From a checkpoint of a small mixture-of-experts model trained on Wikipedia: 32 SwiGLU neurons an expert.
Below are experts of layer 9 (counted from 0) of a mixture-of-experts language model. Rows are named router (the router's row for the expert), down (a neuron's output weights, with its number) and show model dimensions 0-191. Each number is 500 + 25 x the weight over its row's rms, rounded and kept within 0 to 999. Numbers have three digits each.
After each expert's rows: "raises" lists some tokens whose logits its average output raises strongly, later layers aside. This comes from a sample of Wikipedia text that the model never trained on.

# expert 41
router:475476458497493491472486572488488509478513501500506509507494548525478502516561494483515465525474496518457543517545539502513506463509507481505528540506523578527533545459493496496453471495527538471480492535507555477497477519482457503527487476493502513508541521479512488533517529468517487493507475511497487488499546472489539505513499515535509548528452460482497492530526526480488495490498526503485481518473530494517483527526509486509475515486559485527524480503498473532499503526539489529498544489508515553504470501483503513542498480536515488529513515470504516491471548483479495491
down0:491525522455535484540531500510524475495524500442515490505519499492494479515496508467471554473517488525503509518510525494465462497527472460489491528509467495491517529491481491475535500482490448525496513507529526477566525524506416469500533518510506488477475508495519483475525517516476487495475545507444487516479514508508506501469465491498524490503493524521450547496478500525552505558527488492490495476499493498500498477473481431484500506505483553488524510488545498503490520463540525459507508525489515502493493491508482464521478485436523506514488500437507503517483539533526486506
down1:542474453483498500479482484528520523479501476502493483464497519493510495526515508528474466522494521479506485458517526521514477485516514506485538482495531458532498502510503502535489507549458472493499483495475484498470440494504532508541493520476497489494527505462463520454506499520509501480534525474447505481497544487498495508482462462519504487502494525499489495518514464527460489494544509513514451500490534541426485505501488502513539492479531455512503473566489491482571499489529548532513476517475520527504477472489491518531448530504509518541475515470443483522488527508509484538
down2:480510481476534496513519497501498495483464518494500489450507510474493500492469464459516528478512501499491469493528465501486538481458538570491542500490465528462463485483474509476486544490518491549529542481542506486515525472465478512489508528497504493503471522512531501471493523505494511509563511536487506500497535505505491519530535478493492488519521507528487495459507457535517491438497463517482537477455495470526478497510456452459494524531479510472480494496494469485480494492463447478493502478487515480484513494453536506486534525444493505477475502515505454495545458479492466533
down3:498466503481469516488532517538445469520512480493531497482471531504484504482494478502467502489498501510504475515484469516495517476486503500511482480512517492526445504497528455518479498519526523490489535476461495498537506481501350540529504478506457497488496499479470494484454527520506522471529518475544491480508523465437499503497477512509535522490504468529495487480467471494496500514468469523483524521513449522552505488483470494490516512493560473511488521552490498507507521514501500489472501520501476524471485547503520502485520504526488499522497504486486513486536535538484484522
down4:553510519505521509526491539526485508521487494516492499515519533482476530481508486472487492490506502461503534484495492493505495508526470470505504512494509525532518498461504469508464497510538473534454508540498521501456491496504367505499522510513474479507480510524503472498515513495495527554506516495502528500501534491499504491490536514509474483513513512456468495487517465475534493512490470495513494491470461509513526536486509425474510510547543502530520455539525489533459528492516516481498478528494507508512526504500499543474438486449517432488481500490517523501480487473499532475
down5:481472507520478518521463536495509490492513518502492523525501521499476506510541476518522473486472472517506514508486467447473463479487534461517498548537511529537497530462458491510511505536504541472524493492488539507551490483474486510491519451470503485470509496478506510525520508465488483469475512513493506511475530489480490471493542530515535514509469431470507503538487537510473443476527534483502444507510531552517520488502523521501508470471534496489519476482532488493502520492527542541554514503489556500470522523528527529499489488466494543506515475485493466522469519552477508504
down6:495483485489465530543495502493519519545519520539512488505495507488504514501529476494488475495506493516464522488504493468555524484464478503486492476506525519469505505491462504534501510442503486500508474490513498498484494489504552520556529463519459491569547486482484474489506488505490536480523507412515518540525514491492468465535545486490497526515506491498510544439533489489539489469478503537489518498510481476497474497486525505493501497508512504465514553502473517510491500476454511512518561457492463494513498515496551539500515522463491514473530503442477525472475494454495503469
down7:494464490514473458471496498494494510504482498488487535524480471494523479511512498542531482517445490496521439463499477553532489518479476499476528509479488542464488484518536491501502578528537497481490506533523516505484492475513524535491520474512490496529539533540494508493462511511539533530503528499511478482497540491492502517506477503498499481496500482509481518491491497533519514458523486539525551530465483524515487459508536486473532521549496505457476495539480487503447452518473452508482533522509487545480506461490469501442503557509510492500443501487486487534523489499502514486
raises: "raph", " latter", "cest", "aries", "rative"

# expert 87
router:494504478449512511496447485559513484516510477490485517515456521524468525520530483503521495450515474473506514466536519503521506487444554456510482492470545611539482535468463503509480509488527503493494477509486505495494506517478439463533533488492473505506523484469491502523459504491503513526535468519532507500457512486502476521520489495566486528547502490536532444494502509483514485481473486497495519536512486495470487468495484476479498476546511491493526513523494513536499499510512509496510496522506500499519487524466557544510469509530501507519484488483495492526494504486464486495
down0:513470538500495490510520484471525527489496527507514524520516454477506480497509506509532510504499507482491504525486497497494466464480498482517541509501483465498478486490513507492511454488563497453531513459518483508485457498475424433484491491483493496476469504489510489517486480501466485526526491531502400487478465497506524505504489469504513523540475508522489517479551473438509481504480511537486515481466495528535519480510480479477520458490501523503517519503546451505501518520476468467508520477487477476457509497506502471482494528480562496502547510545510522537512531534535520497
down1:516492556543555491481537478551532481489476460506459464488487538529524474497494511500499531524472518486490462477518493513458505529513469539473508476440529482525486490504509524521523506499552506471562495494519486455483451460506519508503466544518520488510447539490491504517490499518500518532486493474505488491503509481490501519497510473511490494458490545529493460489460531482536495508483466487469505504504481500464528466523536507512454499527515509476487502502503509474438525441487520500480494510493501491482518524521476466527504533488484491497534527506517471558477517482490527470
down2:496485436502513515521509485495437500497467526489483515472501529496466507484512519530514501505483502497478450499490494486504517516520450503513522447530505525503490547538502510495489502534460538438522483458487472496494525499470538492503545511457556494471486519501540510506527543492533492453486474514490472532493481488455526539480536558485480461456482500474530500530495496484509493513460524473486488492474522493529499519494514520516526492513482491506519546456517484531482520482533534514550458528522501531536515507496491492483500475495481531511519523525516508555494449496491512504
down3:521570527503474521501491500492514516498495501498502531535521522500572492523516514512512526535488510477527464511521463485523485529503495480520473526473515448509477486507453464519492448498511492513518476506508503485519522489508443493480491498529497500490477517490498492443528530481477499487500507495506494516464492502462489461494477535518531512469479505516509532530463553528467492490461470493501481479496484548470505503502521519464566541484530528507483457500531484508497502476526505525484479573496536475539479473488469508469500471492486504553509468521507482478537505549542519531
down4:475509498453505540510472497513505524520498501490487460509476491475502541527498517552504489458548498466510479492505513478485490551497496501481547488520487464485485520507481503521482493542499476522478505536490498527492485535469550517481522505515479488530493519503451505499513542517439548530545540457468539505504484453485461480525466466469515501501530514498488472484460521552527485533493528482486468514530516499462517485524526528513530473488497519498575488553479534498501479518506520489533497526511506512473483484503470500505466495456542507534494508469496491515531504474484532536
down5:473524469531474531508519415491466482482511475545440491525492494512549525483494503547499467505511520469495487495465511485470542479549500507482517505484535534516507511517486516494477507524502471553521481505491495539446508495479513499459510486519494469465516537530499503505486457525509480481520456493526460488508523505487480484482478539505494484503466521507498468462494529524482493505449465495477491496482502454503503491460526492512541494481540477482509516494541494508470564483481494496489511547510476469457519475481497540493524500505502500529483500498506526503492542517576521497
down6:484527486509484487487537522528532452465528501454505496447487499510489504492493476463489529519492514515491506504517534485486532497535477488523485496515489459519496520532513519488472490474510479477492448534510511480483494468536407497476506523482513500504494530514479530527533506479516477521536488485465505502477469490454507510469549546485539502491459460489502507487495500480504491460511447511501476527494537489501534474529472503528456504530513496496515511496451483504473485529545465502515511505470551479540510458493524506557456475482462512528528490471454471469473504511494501496
down7:480530508531510484525568466500525490478480534504475495542463499488515550506496484535525484524501498486465489493475479482484516498480476496526519512458473499497462513477456531454527486509522537494531522509570518503491521508537548497483487502469493517511485540445502500497526543507486498479500474459506524492456480486513520481517516498487481501512506526518502494482503480501499481509457546459482573522455489471486512506515455520499509506524523516492498475531501492534453466511513457499534495522524520506492467477529509498459480469481553502466514533447511534529464507492496527520
raises: "arth", "ary", "ides", "ira", "ider"

# expert 92
router:506499442493505491490471522504502486490508470484465508464522504519460515462537491491500484486509486515492550519541511509492498465491518487503495529488509601492483510485490497499452519511521520476505482538497528471523490517507423508515489473477529494472556513481490489529515543493521485490505468520520510457509523461496517483528545520522511555514470503461494475519539510465488505506490516484521465531516508496495477523500512517512441499495570489520519540510525515501525469513557515541519534508493538516476477494512532501523474488513554491514493528491506520513479537503482490457
down0:481519468544478477504478559526486494496499530495520481510530486504498520557516507501475455571495473521515491467482481518525447479520484465490539554538493482537505543490527480533492486510497466442518470527496509515489507473512503476498481503490502470511500523549499500504533475516487474478468495484508519527475514508488506473547487472505474500474452478431470481496512470482475551491486526504510467466533531515522514493493458452545460486468514520535485489475499496472517508538511508526510546498518483514474517504515507525518486493510498514488488517472526513480494546488524506556
down1:468480499514521516470511533543521499512479508486497537553516491460502503508488458570482497506530520532471522500470475511459485502557470504526513503477503498475448490498492471464518509527477553542500471502527479471503493523501501480513536456557471481474487474502530481460504516517493476502465532536495524488524500501516522539499477444504505488482484495510489477524480460481433535523509498490503512515474418535503529470533469526490543458498496483495504467518462485516515483474490512524519480510495502457492493501490466482494489478507521521485483506516503538470481505468526468513
down2:531494540533485456469475507468515500518440513472498484468499491482496451528499506517463472458524489523497520546499497501479483470510525495480485523521521486493508532465556497523524451533505509477533522520482492494499450472462444483499490459490519532522557519511511525497516456530529511503502517497485525521550531454473526536574500500539477496448487531516472470506497504491477528475513502507521473486542478499514485491499481487463472503529518475475540500511512486488501521505517510536486533512512523497515478475514479484558513489522502502512514514513454477497481489467452506516
down3:454480526533474496531504476519512552498511495517469531488488544492494492516488492495494514507530500528503477473490472479439506458508524537470515453504525521479493509518528484532488461523535481495545527511490482487491495477496533481458499510474505466547518483537494519489503487511480476509494505467475462505507481497479516450549520503497500493507454449458501486530484479482509461506485594459486476531526460507531476488482523514539497446480508482509492485511486575523494472508523507532539501507480509442517476503521513502482507520458477490524500483484499500548503483486500487500
down4:470479490528469484517525505512546495533503476518505523464500496522506493498459466487534518463487486493496504487544572462527501471511506522494536495485474489528442454514512515531532512468540522514533474459525505520495462476533509473482497523491496511527509509510526510482499497507520524482496524477508484500531436508494502505513514500499470553529538472521531530499486553513517479538482477478533476541485513497501463526515487528507523497483441530523502476490503509500545454512545457473531510487491516496501515484446496505558539473476492448505474515548487486509476520480508498506
down5:475508504492513507519516472482481497489486528525488512490528441508515500483512480486510512505471515493480472532500497466520516535526492539469559468486504483534491514527496460470495566491498528483539501475466535454483513457463435503500542471493482529495513479510497526490487486476506506464470480534493511485497497488447508477513519484474458476481468514572492506476462498487524466519487502488470487524539515478510542451510535490447498474505446479515537502498466482532498483499453542500446484517483501504519487510477510520454509508509497507503516482510542522463505543494460485506
down6:470503488528482488544516553503495513521491471498471490560515456508472492508518554525513501497507512470476499503506518505477514486475474474512476460526546520523525464468520483507510492503498488505479509504543463462523494491488522529509443496498496494526478541562530488500489475533460500505516454545461502482538537511502522481482515483465522516523528509483522485537478511469486507496491492487531512503508474497522520508493504534492491456488471470505511515482498496464504463510542515472518455463447507509493492497487499553460496564492528492568517534554459485533483506479511497505
down7:524522530532499556521482500503470525498506540501503508481526476562471509504489487504545487519499482506456454499465512510501483491502508488497482535517513524497536492480476502527503486534512501479519485529491530472472532507433528500474513473491523477472468497486518506493508522501538501492491518496505432553495498493473500479517518519537473480475481514545479523555467530539490475464468532495464479521522518555466486499471508502477570455449509493493483476466498500529545500493490498534511466508474532490522524481501486514536457500556493532510484516526481496519526513498491475535
raises: "hel", "la", "lia", "hi", "h"

# expert 40
router:494518442484474520502479506527479462507491463485496496522467515511440527496511507457485495440527485523526515518514533518523530478452548461481455520485508580487504514468490520438479497472549495491489502553490516466492509480499457459500505512513502481503518485476478503490501514460510494511520496554532481497486527499492492522510525485542500520498527496566509463525532500489506529457531527504495516482489500510486501482488454511486496537488510450501494497521478514526521475556501464485504504529503489532542477513525518528493487506522535490472485501468522476531497527512454512490
down0:513511528533516485486519555479477453489448516474456507511501477464506485526482491500527496537461519485537473485471463509471498510523506527494482497474493478475503497509469436531472518501496481502468501516475532476507506475533486519484509527465508500532472525504476499475492479482535498507484547508531551475454511492449517518500488490559482503511517448487518521491436484511531472450504516472491508521497504527512488544507489519463536489498510493501547512493519528475452500518520495486511469508509553520522543449448526505505491516500485526503449483476521472460525465494507505505
down1:505505499516470494476514510486518465517498544509455514477474469529482485492529522517482508495490479488483519506504523505538542486491532452465500442488487528524513547524498480520477524465505499494502435474530509497513487490529488523557500493514441470423531489467526493518442509489473483515504501558472504485497540531485488508521517488473478538510508493487521512524484483483533487498476445482534498456475511485511484498486513492526472505507526486504487536525482517503497495473500499501457525504480513509523502484496544510455503490529481468514484482454519485555510506459509520420
down2:505434500525504511467511465529514526497517449472473444510452522519492493485524511508517457497435446467498490503508493463474497493483497467470474480513497495514467514500584518504484483513510463499492523500471493482507525512501522510501490505479499529476482534516483525511482475518467495505467442509472488464484520506487530471500541468477509506492504521494491509522504486470518513508553488473530475541538527465481531478521469493476499539480446480469470511541523561493498500526501505478520507500505453545472540466474502483486492467479512494487527504470468484516505499504545516505
down3:481513442489470533510479524545457488506491514493489521446463515483455551509472470500524484557487518500452505542512526468505483473522507490485466483519485480502498498508528507502492470425543461481506528514453516525498524484476494529502484550488504485525508489514510474530525505551488481523492520505536481516494485489516495477537535492521484450507535512520536474505520504518443505470508530493499498488530511489511466481502523499468531488483515489464471500528526495513465483480514479489510515483508483505449502525527457520547506506527574513499520461465525505488510522517468494524
down4:478476474500521515510452540491541523484474457459454495529530500480505491518487502472478497549494486469466515471498514530527514493486441513481510483515479452472496460511467503461505512500484500551499502482518483559497474507503503526478518525544489504536513505510490483468512482480501520476512537512475503528494487541445468448513505506480493510475500471548479517500503490556524484483522552533524526462515471526479482545498516504496485541538524522454495508496464494489464534489520505457531484525499482507489473443486465517505473487471490464472475476509506522484499504464496468478
down5:486501519446504517515501477510473466465523517523507483463502523532478461469493524500468541513488515555547509468484541501532535491507476546495501519526577484466554513449529498479497510520524480534541507534479478511489503503494495535467470511536514476517470497519500506576519524508510520543500469521492469482511559532515512489521501481484498508499526511476497504437477499489482514496524493492503475460530501483529458496494506484477494518531501468552522465512459510476495501503541476489506510514508546469490524505511489537494492463511505491513549489507470477468488501502489478529
down6:487517489548544516484523483500480503526511469531510533515538514477502526505495462498508494509538501473540540517490521549495515471542563474511492514480488525480524538469489466523499497466522514532488494543447549487486502508546461504499503517493487479503515462494484498507518520430516458517508479512468525532461530504514517515487523530496546483527491465507484494539510494498504509518500458502478528502466490495519480520495460490474493490456508500503496497516476499552462484545577486519467495529482487554523486492478485481532500507528498488500525561531511512460497513521470483506
down7:514531446502518537536528538520490527543515466509542519477510506505481520526459468522521508483484477519498509531529491514484489468457522518531513508510531488539479531514505474527498456505520506545508527535490530545450525482508449524488488500490471516516488515529469495503507523485560504491531492501455513517451567452474499454486528485492532531505487491504485502512501472474483543507516512500464496497545507515469485556512488547504545513468530511498468469482492489511488507486521513484474494520489524494529493493515523502525482517508520539530489528491511524528495527540517444535
raises: "rove", "ump", "Scientific", "itch", "uff", "act"

# expert 60
router:481499501486501494480498540504464507490463488505491478520487522540481520496548490441494521470469469511471538514492516503507523469494523472501494523487519575508546531476483474488441498466566515495511463556500515498514464505494429489497477516471504510530528498474543477514496542477507460478488488497514473503498547511504528509473486497503523540513477493493487491517555519502507505499486511528501490507506532476505496532499499483487493499489556493535500470524478457507454486507544472531471508488513540532553441500516519523549475499493524483508522501469501518502490500474491506444
down0:487542489507493513496532552480495481523499523509522482493483426478565487493505528488549514513451559480529482479508458489503458501505509500505486474496556512485512466516460498509492465514469505497537490503507522518501481494508525468474522502477518499458511482465542483483544491504511508492531490504486499491520507516517508460500460549524437516518499513513502501469476517473465518478512502465450496545508498473549487449509485509501537482488532480484535542510540469496545480492551462470508484493508512506525545505486469503512503527502498528476501509521545522498512478531461501469
down1:465550496534490500504501504503497503522502471492496535475504483529514510555493496517498479489527472499501484499523507529470531536493539532527484535515509519506451530554493462546513507538551501562472504527475526470483515501521423499513490501519477493498530490511464515493525524465462476478510511530473510489493528513463520506493472499490506515490501459501430501521466500530512507496512506519499521466473486533490509495492497499494493509471498478502469492522478530504514456526535521546483565508523521511555482512428498484530440483523522446500483492492498483504492488473470492487
down2:483534517492512518496567491526460517534493519536532507542503470519518497517463536473511513453476467496518488465501494463531454494472508527493515463507483512510492525483494495467496494521491469493514561502550531491524502522504507533495541494500538507511452509473475515459503487515489515496489508522477509520533516492492466479529487485461499518464490517532462480478546490498465492456485454529517483459524499498481478488469479480510495519494525493485522487486508485488521551512488491500541504489537519483520493497524512527571532474508497525430518491472549492491498578505532505509
down3:479500490542486508513488506505513481461482486529525487476514512529507486511529493522526507480495531464508520540502481496476488495504498463504519495509461500491556520470524544477487462507504454491519477555498521493521534473441475472499472489471510507507485495482477469507522511472505524540460502513484509509503511484468495494500477477510463486488534496458482524501530432525490514522480499542504480505508503469473499532492511514544483488535451523504524455505509526512461534480475462493491470508507506514510566464473468498495478465493475490561432459485480486456484508505526529565
down4:469491504497495543469539494486514511457549525500547484499480490498472514510477488518510460519504503512515500518535502495533472513516500450515524538504521510529494508488476450494514450486537494514474475468442458496448513462495481499529490511471504502492509503544510444485493475458485464467501485539536518536501503502520498501447522486492514491526510465504502489480500476455519449475492513469519537505486522502462510530483496498494554472451465525489502510471507479496513461438507493494510546515537487484508562476478520511513464491494520521474528492521476544522482524510524537503
down5:483464483488530544498507489510473499445476530475505483482488481499509454503496496501502503497483451486480465481542535499463470513537514515510570466512491469484445455527466515526480530510445519493543512545523492484532487537470539510481512502493504473507502544508474480476520509517524486486524532498541541461462521508476512526553489504501486499471481493456494496505525475513498462516511482519462563509496529506492443488514531518518510504499514542554483505516530475473501495499487463502545508532473521457508486503484486477510530525476470493535484477492526512475490520505492483478
down6:548517528500494490492517509521487481516476488468509495541485512488512485494481512489458534509461512459523469467559501526510497545521462474482510504500488506493553518524434505495513543475493549492524535524505507516512490513547419501528524531491491487490520472498498462509514483521488526473483535442493498519519545485487521469502503504447522458482524528527481474522509460516476484491497518489487526516513449477519506521438521496519502500516490479516554513523503473499466466533527495479464462481475477493481517474482517479453485489463490540494501497478476504505466492510497524532
down7:536537529440494501530541471528515485493464469530497479515503493533476511529520502497454525541480532533504518490479498528476500494442484460465505499511463525526469510512513495491508509532465457479542459525518549480526501489473461517530492529477453502479511471488493486503479519576495499502526504506455485479513508524480478496515508496513492521529543493529505522481512466510480555530515467500494512540506492472477500530528479509492474480489509432520502486523462513515495530515530496531491487491467496493512470487509460490469495533497449513546506513484501527467476458481539505520
raises: "ary", "yg", "bra", "sp", "agu", "aly"

# expert 78
router:496551505501472528489517455519510470515502520501463525503512538485510494554471470508486531504499489461515509531511491506493485520485535485502535512505499564487479492535518472531491513479530496513489479529502482479507470525506436474523510471517497488510472505502468494500477509521524502443554459501546509481467498468454518475506474479544550486525484488513539464487485498526519506518459518499492514528490453498511489507533517444459474483462519513525496525499514502503478503495474553499432487505520533533491548517502540528485483534527522494505523472545529492523496520477518536480
down0:527466499463451478477539489500491515493526522453464538527509526527501499519526509512490521498526510511493550482504474506526529517513522516495517496468506534510512467512487526487541457483475512461529469540505476479493494514515506479502497479486485456512514548501465494478537514470533459531479489530456513494462481503484518493491518548480476452477499468462479502550485514521547455517514533455466483547528513515453514543503501515474533497496472527506530508489507459514523515476503495495488483519489511557517505575511495503522489528468524515471498500459530496519519489525460493483
down1:515486524498478485529474500503525508494524547461505526457471511473510522520510450503527511515491463549456489556486489541507468518497443524472518487450535484501488518562510493539496542519484514466486503524496492487504437497493515542472495487505509504496494503490485455515464520454546506497493528481471518463467541501520489488484463450528482535513540509504512543521501518499547489539486481473496465515506476507474514467496558512486511507494508497509543485481501505544506453498496492494486467501507488512477473505529490501481479495500522507513499481505463532538498527558452496479
down2:519463469498517486522559477511505501531508552527505491542486547498523463514471477477521513461528515515489495486433495511489520506531482523508477504490490514530452476495522464480509476491525533469449486545557478542498536498530448570460496497504508514516472507467540459508505526454510519518479479524439486485521470502485548487472523475521486512495499493522526488522518471494459504525503521536509487515517536480497457425501524522509494530512472512498500494515514511475481496495504521515508503493514493507460477494494471482490504471498444469529480496522503495511494510512489487467
down3:481527463546514477521513520454499492497521483503545525482510505475481480479522447497505519482501516518471550525518486524505515522516497516472500534532449509502534562521506488480481509515491498501529521507510554531512482504532367500534487501469497499490525508464477498520505526530498494508527544494490469540500505534457500506487498504473516523470463495520517452524522505500444500547485503523520471502486462485529500537485497526482525498499510461495490492511491486497469509528490485505489489488489466490536509504503520462537488509527500483488540468506519529535520477523452493486
down4:505484473494504483525520555511452457526517467499470452518481515543518508447520529528501500473466501485476508537460535507485487519496502501489441495498489484502511500457518498509477508501459505496508513517541500526534538500486453540469536489529503478476499508452519516500532494483501520565492509504508525474555514506501454454528516502507527520493452536502477494494517529461501517504513488537535517414524472512515517478496528495475484517519539497504469523520485503480499487521495476504547518486483510528475463522470516514535494479498539491502474512488502461476486464483459497464
down5:484515522499488533509528528495522473505477482544488484499507484531499500496503487531508469450482513499486551490519531509525482514505505465488507513539489461484452502452496467535524535554520508543467510457466518520513513507501467492475538474502503458495468492548439507470479483498444546512496512485539488508575517504521469485509501484485498507511500517478496500511463480520501463514546501502530469460460459493530489549508511478461509512493500485534527534498501488464485512500516508479499527481499497450514495520526516498496520497522490544504451496508517455512516486456510473440
down6:471494512517500482527497495501536485503484513510529488493508494483468533523507515489480523445471515543530514535503498481490505565521538483449512500473500470494519500476490466514475500484491494527550484480454509487467527510473416501508484502476463504467512475458475479530491473468444486462483498500498516460465498511499527529509504516507482491516541471487519502527482501505527484463485504538481493509534505477500530486506482483447502480525499490514552519509520463449498525521522517489509490513459467463524466475468496504487519535504541548519558472514486496458508489496441494473
down7:501469526493496458502503521535453510504480480506558463460469487466506494452478500497480519478479555495462476457519506532547488525528432521521527479502502477490478498510510501493499496528496522479541499510470507537524461502504495535484529511488503537512448484483456515518489497506474498492484493510485509512485513521503511481545478492558469476493483518474461538490439480541552479490521473531491506480501489502515493518509488500468529477474498514541459498551468513498491536494464513472515548505488539484523491494495473492526511490503473484485496503484475507479531533477578521480
raises: "US", "Is", "Pro", "El"

# expert 57
router:498599496487503487505491462492490499513495514470474498507522518497528471532544479497472505452519490482505530508499476507512488464505538485495476509497544591504482541481477480500492491470554513498494499540502510486498493536510447474541497487472461481528506483503506510472494545480492513490556452495511510508484480439452516475492515513488533504510501490523515442517500509522505483495491520488458503517458474507477509499499498475504489514496510520507516516551522480556447482505499516498450517525499501506501529523491548511502460526489476496526524492481527539522503497467454506478
down0:509496468496475507493502484486447472497509520460491519494500497507542484548499503515539497529484523478526464479510485524509529501552496499513486514528489526533505507487532522512505541514533470529520509499523545524518440479472566512494483479493504459522522500465503506518477502539509510547494496519489485552480560542505498509519511523505532461511435496505465488485515512499443469483515536515535509497507478507501477525514544546474469493513537462521537455473498544491507541473505507472507528497495523527501480481485508479479469458529519500547481494485494512480549507520485539514
down1:537512458498487500481466426467505523513502504489465481511515505509532504497522497488448473499517486484512511469476522530513502522505552495519471459499492522519484512521486514496501476499485498472479496521544504496510486537501592438528468527535488463491526478503472527501466484481514544458503457495522493517439484518468479515504515502479532508531508496495503487499506535465532526530479474481510476535518527465479506500497503501534482496487505537491511513511519479521521469485497509441458474504492509572524495495507527521437484482536500492525519527496530510497465476457496503472
down2:510507507506512532499524516503477478512531475487511496528502545511509528508470505493476506506494514478487521479519487533476476513508482522514542538530508489561485512483511465514487503525473514518500535469469483486539508485533388477490510508496463522516481488531554497541511535504498507514506498544526526534511500477508457488484469512543514471524425514476517482450508466527502512495518539484452514488465509519459470533476531493453521475491515516492510478504479476491508544504513489486484529492507504546501475515508477485542449478494518527480535512498517470490478518490457524469
down3:507477473439516485475517525510482504475503462521507488494479492528479514484495521521462521515550489504503524472495473458515497498484520472533473463501504514532521524481479487500522523511505500511491515496489483491514513481503364517493500459523518494529497498492489531537511508529506463500482522498512544506565458476497487462506509482485514544457488461515507498442520476512479508488501502499519534477471522499525480480467511524520484468467502488465469476518502519482522530500470470504480500471497465450510478518487513533527519507530479533461498515505435485507510477540477515479
down4:514497515520519480493520408514501523507488530522490481500483527520481501492520515487446549546528470490476536474472462534468496452485480517527487475441513568470442494504501491499493503492504501549488502535517463451535467490526471493554468541486505493491520526495529505528501526527504506503532499472529481494480478493519491474477507472514510531500502496518537517503509494499545537526520513554486442523490510487483511529518523454517484502484521522480507495499468538506524471472501491465477513521500473485531492470504505540495484489491505467480470479526508480508490493476463484533
down5:480447517480469453559551580519464502492483512472472518487479482457570493522469490458532448538472508537481491549490510530463505491527492480503479536463490488477514516532510490516519533505518540512537486471516485538507520498498484515527504473506492521483477497502519481464513476519547507485473509514502491472528511525497446499513504491465488505515546515551474500481502477465521487459501490447536523490491476523520508472516549517511529497527507498452498528493468534484529482486498507523516511509523500520504485485496537493484496480504518483467499476511504484493469512502518519453
down6:490546500535503513533484513479456540492484543512522511507490474512530497519478512443491486492514554473471456546472480522480476483551483492549480520487522498511476501496482543494508506500484490485506492485493464463519479511497523530481507494481526474496489486528540495498520488511538495470495509524474500481512503465496467479498505473520490470467472540459492487466509466520516545492486418545542504484525503515513461489471493514481540517474462508483497539505574481490531504503509503472488522496489531506499528549480550500516474504493474498546483526463498486491559523510484526478
down7:495503561504549510478495537518538508538466438495526494513500493516491552492560493530535499479453489523484464488517535501509443516544490488515545565474516420505486495503486530475503519524539523513528525510481507497491523480524502470491542517504496541482488463489503523486508502497528510463511490538496492495510475533528505467537497468499499437495501490523554503492511554491464497509510491468517460482501509518507473501471467492500517526481460466507511487501492481482548494497470504508488469530483520491510510539493508480525529491498489525517493527540485513522497540532521502517
raises: "Char", "Al", "La", "G", "S", "Ch"

# expert 90
router:482531503500547550484498537511476500496482480533485503488560509456524531502505509476501528479492496519485486534517516506475493476478490463479511505476505578450562507495520439510507508429534481489489552500469490481542496498526438449513494510500457480489518522518547494498495516479519501512494511494521509491457509481503542518497469511505544479517501506515492469493513505489509492503512467503487538485505485547496553489461490465483463518492494502483501497509498474510462499536515459489465510508483513498492552511461458495506479505559520521506537488504535500523470502493480476466
down0:517489507488484503494499510502464533557507540522510481489519445481476459455488508499475549495481498476572491520488511506511526497485491502484517438466494489540548525505470541506464511495508494508464511513510516522479541485487536473519521538455500477492500527502468519489451500453500504529514479499511524474496478533477520515525538494497485498497511486497495530495457472498534492541495518491484500501505487515523501517512504469515492489470463477528497521495493474485526509494470553464520501445480453496490468501506539528493525528545537502483507481454502542499459501421546486500
down1:513449492549492525517488520495455490465503503474497509493495489479465477475552454472525530538513481494503458512480474505529473525517495491517478496480523456487471480487532516503489471528499507499510481537485491521552522494504431515500495472502464501496455481515557479506480477457487476506498508505467499496499478457487525492546511508477508528452454514510506529470472460512502510490449504500469523548497466499465509482494491485546482508500507559490508516515521515501507482472458499460500523493481477509453541515534480489452495496535503504503491514532456467513548483534458527497
down2:515492507500478531568496456523427459508453475508516472549504502518514500490478502474487482506506533522547510530474465532483476523515486525502523519522470481488459520517530494514490497487483497466489494504493508485472512542504535486472477515503496542485488495495510477472465461525545458514481487539483501516439522470517535514521515496509548488522465478458518490479512471496515488520451528531479534507499531512514485486504517492493440509514465509548488509459513523537457448528472484493511487524529489555495475488484494488483498529484469470502523474483472527491486494540506528509
down3:452477465468513525510512513521525501496499461504497481510498472496502486495480489498488488518500523499509461468505490485534499467479510504521481531502499516531500470459447536521513505457470463500545524453488516509481542548506541469497511482511544485524520521534489554466492474499546491503509477513534519476508458532509505516517499486484468428482514507507578465492491512473585498526444480511485453531507509543515498529509479521490488492490489495529488477489513485495493498483491505497529465529489496507488548528515484551500500502518478519512499512474481540461535495504536464495
down4:506546531555543478533518449524479453468486489533505505462502508479511475506508522492505515553483488497517536530502501480502466523510492491468507503518477509517490492481545473527464522549539482520490419538512493474502452507515452533492502513509562484530507519487504501506484526502494505521462507473500454504493488497520464523484489508493469508522508498482481443502496514504502479486502486511491468533492481503506501455513497484519542505519499532527452508497496511516492485563531485537489496479534483526515485481470495467503449490460474510477584518525527511482511513506515497534
down5:543476520523489456539482481513456490545504482474475470504495512495453467475554536482491474493506501475523505449508534462512480506506477502481492485498535493465513479496476528476506481493521494505506476498498488492500561512484417519489541502520448491500516521441494485513497512486553511492501462482501522449500540531524481484499511495481474487493526495495557474529459515506514507519455497466508486524526475522492521499516517514512518500509513542479484508468477485520482536495482518493505550498492478502497445536481469519522485488523453463486503521535564487542509491492476462500
down6:529469497451514516484521508515567494470491465496487504486549506530540488544509501448514509499476502481485512512509460500460511492456444509507542510469502504502502468516538533498483535492527511499528465511505467504537505473508497501480517471494473543486492465532513447484491494543468549508522504458519469479526516499453559503495480512502469522480565528470471511500520499496528513506468486499500533482488503495475532527511475492507490564521510502506511493546497471481447502541438452469514535483500496472515516517513534517477506499485505523514521502500474511487534499503507483511
down7:548504534499484512496504492504510478511522542487536502485484498491472460512569453489493517531524447486544525518509520494507477535483498525459483474492498484517517494491516500461494530469514505486503520458502520511518512457528484456521520475512527498459517526464504466513514477535513508453526481506504521514435476477461475481530475503495484531488540524471480490500495494525446543499529526500511506539523494466486439543513535508471503522497505534497520496496507500504558477475533518480522510556524506465494463510499503535546510501471526503466485504482493506529479508494536546465
raises: " next", " between", "er", " and"